config.yaml
hidden_size: 320
d_shared_expert: 0
hidden_act: "geglu"
lr_router: 0.000873
num_attention_heads: 10
num_key_value_heads: 10
head_dim: 32
positions: "rope"
rope_theta: 10000.0
init: "uniform"
init_std_up: 0.0434
weight_decay: 0.0
max_steps: 4897
Below are experts of layer 4 (counted from 0) of a mixture-of-experts language model. Rows are named router (the router's row for the expert), gate (a neuron's input weights, with its number), up (a neuron's input weights, with its number) and show model dimensions 64-127. Each number is 128 + 24 x the weight over its row's rms, rounded and kept within 0 to 255. Numbers have three digits each.
After each expert's rows: "gets" lists some tokens that make up at least twice as much of what it gets as of all text. This comes from a sample of Wikipedia text that the model never trained on. Tokens count by the router's weight.

# expert 2
router:163093130165128112092118118145110114124116119144167111169111142142113149090126145149162149097143144153086159192143176129102090100113142170124135166132114095136153118140140099128132117155127097
gate0:130125127112129119162124117067083113114091166135123126135147112181124136156044111171185110122129138146087131174105084113105141141141151144141101181083136147122134067102118144140152133091084141
up0:165133160114170102125131176169168110131150094163150134157131135116180149108147114105100171128100119123140123178098086147129149143129118133162091129094162104095146147129185127133109113145100159
gate1:107099128144107091126125066117110103116125121100130131111112100143115156095116123093105103178123149142131136191128130135163187087162100160110120129118150108127116159134122150110112123144150154
up1:088127136102097104119162132155140187165134170092141163118135120156149132138104115173132129135103119124147180108127132108095131140128153137115131124135097112110145086102129080130146121117087107
gets: "s", " that", " as", "ing", " which", "es"

# expert 21
router:124113134098186137136104132183151114137103124145131094152147133133100122134124152140134108128114130137141102116123119131101151123115109136150152179124126145125108155117137132126128089101154145
gate0:111131134111102137185126123132127153141128089093139152175156100158103123150079117158117144114133139175147139160117053101110157157164168121137122151132090162139103108117135109157112202111149154
up0:149124141108197130113130144144140092132166092160156096141081111141165133160135102095074141136100118088141129176112105144102140139146084177143124148143143088102126144106172141202155118122143130
gate1:168118106138135150139114084131089119071152106132104102114114132131079136094124101148156076142117088124158143163144157155148135131162103176129126166181137075109143105100130140122141110115119145
up1:113168142102102084115103100117123184166132153105136120111105157112154131084135116130126090091131118118133141084142086123100091127124186128114153127090144106130144127139112120094108149123133096
gets: "-", " A", "N", "–", "A", "/"

# expert 10
router:138099145129149153111105130110119146117089125134108107148134147096173146097119153123147164099193121114110146157123147140132105111100145134091136119120075130134132121134118139115110093177141116
gate7:143143131097109129153118131110120108099125131142119120124161139123152109148143087115120180146155127146091160102052120134154089137140119142162143153116165146116138113151141144136135140139142100
up7:130108140120120124098084091127165150092138167136140094141093115121137133155125146119110096146146141131178121099130138087131115108080162137150119119081082141104163176114124098144151165124114126
gate8:138132135121094116114115113103092121144167136110127162146076133130128120147150158165099118135132130139134068126130185153090121151118117133142141119127135123162148127123100148093126107117113152
up8:150155125153118149172147065152112136102130093125111119113105127121152121121145136122078134099145164140116140117103119160115104134120134100133119106156119130142154132149110154147176085118083123
gets: " of", " in", " to", " by", "-", "|"

# expert 4
router:131122106129158169139161160129122092115103106122158166159065133112124110096132144114108141119146141142110142141122127105125160168152118139146132136111147101134155094125079147146163132160107145
gate7:103146131137127109149119118158139144121090105163136101106138145100154090140110137121157141104149112151106112118155149101144083185079138166085116116132139117116126125146116123116140127142144139
up7:144167153121093110146149075164156129115189131125106103137110187123097107137165132116125157131122120142147166114163138109122139138096129112162076174106097130104103184105144118176145175135144115
gate8:162114153151102117118118131123128105092151157110113125106124115146135075125148115142097117127157165132075096141099126146109102151139105125152138101123108136152121118160087145152135109148160171
up8:134137125132154130097137141135118144121151110129099129108132162137151135123165121133088114170140118076136141097088115153134115123173120128100161112139095124116174109150158130120097109145115116
gets: "s", "in", "es", "e", "age", "us"

# expert 23
router:113156117167150128132126131174123126101148127158095146142140094145160138105105155112150143161115134138166128116116116155139138124139112124123125110130151111128110165152095129104110132148122182
gate7:160094103084083109142150105146145131122104129186118127148152126114103138166106066124140171116147141137119138088141147143156081148069123131108103130106173110118139138150139108128110082115157123
up7:143142132110104120097128123158158131092128113158174112154115144154123117180161120121109131137138115177129138103120148084118109129147134126137121143082149114095138168156125113152150148143117140
gate8:150149151122093122106124096117120117123134118126124123092104140149141104106116100129117154146113110168079105127073159166098118144103107118176154151113128151175167124156140132122160121153108168
up8:161168147137131095085156085174115145129126108121095094117141108122127115102125135124106135124136136155123160162158125143114131153130152133115130094120115115142180168118145142157132099106099116
gets: "\n", ".", "==", ")", "===", "|"

# expert 8
router:118128132156123104118160088096134157128157126105138142111126129101158134128125109138112121140133175133146088126128080120171105167127108107095089113126153147135152137122129114101176141142139163
gate0:127098119104093160140126089107118168168092091151117134158139124171156159124076127155124122136099112158137127137125083101131203148164142095140140173136113127160112122081145163158167140110115132
up0:125132144123168134147144147137161133126174115146111135140101105163179136129167127111145113121135158121100129193137103113117122124152096163148101169128126071096108186098160134125120130148130135
gate1:165081123130136133146145145114127140099125107135181148147114119090115136121120095116156098120083098123141142134158140158133189111120097148125118130167130110148129103105142114092129136128155170
up1:121144179093129102107168126138176153171142112134151128145132118095162152106108173129084073120129116090112141093119104119070105135138142111145158122088151095129127134114123171126119116133162120
gets: "s", "t", "z", "g", "e", "el"

# expert 15
router:165151123099090120136111116092155129163115124138080134097156122155110140195111109099147123146093093171126139114139137112127102135143109173108149132142104148109099130142153096134127179145159162
gate0:126107126141120124187086057072105194119144106126140116120147093157111176111061168125157110141115073147107103147100101105133150120136142123122117155120125116112122113081153146156138151111129135
up0:176117121127146102114141133181144116132144125159121119110112131135141162132138117117112152095120104103123127155158098112115119191162082118151095134087137081116165153111151121149082127125113152
gate1:132101105155136117113121161134083133073123166116121111117147151176148153109116092147113119084099123132152123126133147172119144069123111160153111136143128140070116152144131143098144142145143166
up1:080132147116101080129120163126180157162116155085160127104138124113136105134154123108117104099108113098184148090158104126108125118126157118124159114092117136064105090123112114143125111139106102
gets: " (", " \"", "'", " re", " ex", " c"

# expert 3
router:137141129137127138147097106126156086097157142144082119093048140151096084105151123124104157177081069113163133100144151165114119174111119116130112139164143140131119125132119151180112158111134146
gate7:137098118085116143131133149142116149110142116128100135146171111114117127137145090132181137135131141144139125111131171154155100157110118141119107115098148128105141115094148118150148089143160125
up7:140140111131091089126160125102132108063118117168130102121103152143143093159133135109149099094157122142152147083153169128115104117120127112168103117110136131118083144107144115137156160151139126
gate8:127093140133124118113101099113122120140152130076117145128087142135128092126139109125116134150135127141087095147134176151097111131125136117143115160124106150137085125150105140119099129152119141
up8:134139105120142121128142093129095132152163087197109129128146105110156120133149080130123120157115123111183148134102129134154145133127145087125140110157111134123161173092173139105171127133091141
gets: " ", "–", " −", " +", " (−", "^{("

# expert 11
router:122112102131096092106153143191096158141125111154102109128148142164136132109097135192107138128174130099138133182133121153102097111113116148190144126105110132141144131103162123107078151103136101
gate0:130136106150103139143115064116107190104125124129150148149126141133103137104126146149145150108185089177108127176136133122087146134138129094167109147143112102133118138158141129136100125083118121
up0:146143143113138067124145141143141134120158064116141156142100086142149149121160139140140110095113105102120166153118147136183133171141109156143111120145156107130098133131140138116115095122122137
gate1:170151131128136135132112121133110121072086127126123117077117135084098146137137077131136129138107126114140153197140114106129127126151089152090092153142133114118117174090150139141099155121148156
up1:125135104108101111140154133100190156146142157090143153132135107099166126106141134141165102105128097126098145086125114134082119146149159081139122098115083136095160104118110100080109098111151112
gets: ",", " and", " |", ";", "),", ":"

# expert 12
router:159134158079079086132111145093155098156159142110146121124170123106134119114099119123109084093140115133123137112155124117127135100129133123146143131110132110116128133103133150143129135123132104
gate7:137083116118104112144125141129130130130094121133110116105165142140123131157127128119123139109115136141089106140106138088175103145124110147123125114078175152128152142130130110129120120153211109
up7:147118119155098129091133116176155140078119122138109112139126153152159093154144101140124100125139103146117132098130147123160094157104120114146123097132117100129099144124142083132146171115133112
gate8:165130165075111084121102123101111111101146160094143147118159133127137103142158076121111110151128148152102103138128157146083105145130119109149124102158110125136126088149125144125126144155100141
up8:146120104139111092130115081127094146134140116150153080136115156100140151128112146119143100154105137096145158160121109165106123111134122080106129088143121107127167125115145119135117133114076109
gets: " the", " his", " he", " The", " He", " it"

# expert 1
router:115119109103161161085102196156132130140164173087153163126146117162131123142158121137098144145106119118112107191122108105126173168115138102173077126128156150164094172126140160176134186089089128
gate7:137115140073120106156118140082167112126154114162098151105178126114136114135147135128119131108110158117099080118091171134134087106106138152116125132120139146130146157126151122106095144118161108
up7:171141131143135139081122118117158133071118169153129094114147182117132154177166152114107137106135098129134133112182108126117143113108152133127143135106114127133132174099135108126140143150135102
gate8:158151134127145099119109155146132112172155109122125155160087137146119116132136118128127111124088149144078100152129145153096137105106132117112106104113135133097103132149074109159155113153102130
up8:100127152110143100143143080142143126127136113177121123110083081074160118119171116110093102105121103108152142128136157132117068135131131087147136107144068115117175191163143160126107091104089129
gets: "0", "3", "5", "6", "4", "2"

# expert 14
router:154084165119122102099116123130132122134140106112157109147100082154120165126162133141125121152137159144100114117121122172083096116149107134175144115086091113101170125138133098120092112089112165
gate0:139141111126102140156106137110122160129092136173109132175136107146104156103075102126142090103115124163105145163108096124132135144116164122156132163105137193121101120113128146163110145072138140
up0:145108144118172130154129151177120145112138126165157124097138149158141146150133154130092189127087145131147139153126124136116131133148137183129142137135124103114113174106172155082157130156130131
gate1:171137115122102113115131121121119127103109099107158098111117127127149135077166078109144137134107108121131131150120121147146135123156143123126142180115112132077130119133153180083134126131157148
up1:088123145143107108123111130162144168169134125088136132095093099105089150135112126141132075104098087128184129135128110111121119095121115120131130109102127134097142058108130099110120123147118098
gets: "ed", "ing", "d", "er", "ation", "born"

# expert 20
router:105154126155114151138149156141165112138143104134127117100188112104129134104103139071120108163092103120120127108110126113142139145125170164151132116117158140101091117119135124195143118070136132
gate7:132127099108142095142137091175116115129105092175108127139156121105164143144134108119113135159161088136144117146139150145130095164086150158101114124092132103155118106112092128111117165115131137
up7:149140121118122117123117105102127112099133132141129103139141155125116079138146146165156131093147158126161112096093099117149147097104136115149127115095090139144090156151119112167130161130116102
gate8:169115150118133148126138123133119087132158140105139102142130161115148077131176130103093132130124124166102105125109144157085071137103116118108130123120110124148084108173075122142158146119118150
up8:132162135151132111134137053122137143102136115110148131160136103159160135121149110152075128111108111120143121142090141123115121144116124140108119109134089136133169135133135142158141088128142126
gets: "al", "na", "o", "ic", "er", "a"

# expert 22
router:132119107118177169130119128104142098116113167081102145121085134103112119141156130111081169168126100153131124151152107157118136142131161144134113128125129120162126145132122157145144152154154131
gate7:141102128106134103147118104151163135098125124142120131160194102113142129133133119136136146143121112181108118121132171133129084162123116172109111140136133117126128115140116138117134124170177100
up7:104161123104126120090144117142140126081128101148106092117124138148123110164111098136141117147141155148171138110133112119131113122085139133148116138143136155116119163154143107160147109146125139
gate8:123125137127153127139094148125116085103159108079121112101093148105168108134130116094099091145149191152147115116110119169049133161139062117156151150136121131125112095143121150137152099090105166
up8:140128170158119131134145105141131096115147113133127148110124139067161136121145117102156134127127135086156138135104143136086121142145136141107145101142067119150127143112128169119151104103094133
gets: "1", "2", " ", "9", "0", " ("

# expert 19
router:116126116125137159111132173127180132120128108128150187139144118126125158123124119128141103123117132117152129111132132140106136119146137111152134118104169096142177144155138149114104144102144138
gate7:163113109105093115119115147124132149116078115145129132137201101114096102153110142150161173131070132188101124094111135145110107138126140157112114155114112129178139110113140127093125155171143128
up7:138104133161112066108119117126138147096127126181149105154149163124121112170139139116142126109130120168135146124132150128121126121138143143161127090116134134171147168070135154131115153156144097
gate8:147132155106115128113086125083129111136151140095116117121122152140108071124158071146085141133125115162080126129097129159104114145125123103125126140157092127142164137177095169115117116131116161
up8:103138118146137126116126088139137109099142131169106076123151158098123132097161146134083127108102122113155146142105145116120120158134123096143130090111080116161194121170139143107129119086109087
gets: ".", ")", "4", "5", "6", "7"

# expert 13
router:146119128159142116113074142122151146120115139135130106105148145113156108125137156187138084102160148113121131137120138117118134123139120109082150139152108143139148092101126133136104087095117104
gate7:138093104148130112141119128105148120132087128137132139176185110125114058161128110125141125151140124178125141131125141111138102148114099139166126137113109134134149141160131148142093128113171120
up7:102133151136137102147158117116143109085149132134105112115120169154145116174159158093123072124111124142125147137166124121103121107117139114150126155057126162114112173128123121144118137131099128
gate8:168124129122154079136119182099131112156146134106130145153138165111124121122116118112128122144131145171140089155125143143097101147149112165139154122155096151117109094148109138127135117112125154
up8:167149117101141099151172126150130115129123100109125125174140142136156136128131153144100110114114155112130151164167095117115095155179153122112120156150092154122147134107124141104154066125119085
gets: " in", " of", " to", " for", " on", " at"

# expert 18
router:103120140118129107131140121152109155142127116116115121140162176094134141141140149100104160144144139079114135086075137177124080124114144104131141121103109151125144118104105155099073093115107100
gate7:113124163144112115148112114163186100115126123162089164124138131111156113161101141140149129152099171128126119139107147133136108171145131124126144139098151166142139166112086127141121145143152113
up7:123105117124118086130167086149136158112090110156118116120130181116157136142123142104156129138137125129166110121138141081118150119121120116180142126146089125105120142119121119144133153155155129
gate8:140123144136108088119073161078107075157131138118145130162138166138118121117151107136124101132137158152123104130126162123098109146134122118162115134152122174117111123175129144110101102133081137
up8:161139106162176145132142091128091129129113131086143122094132134143168128123100139109096130152120120103146134139176114127107094190139125120123109119145142117162145148145128155128120101125099097
gets: " the", " a", " was", " is", ":", " an"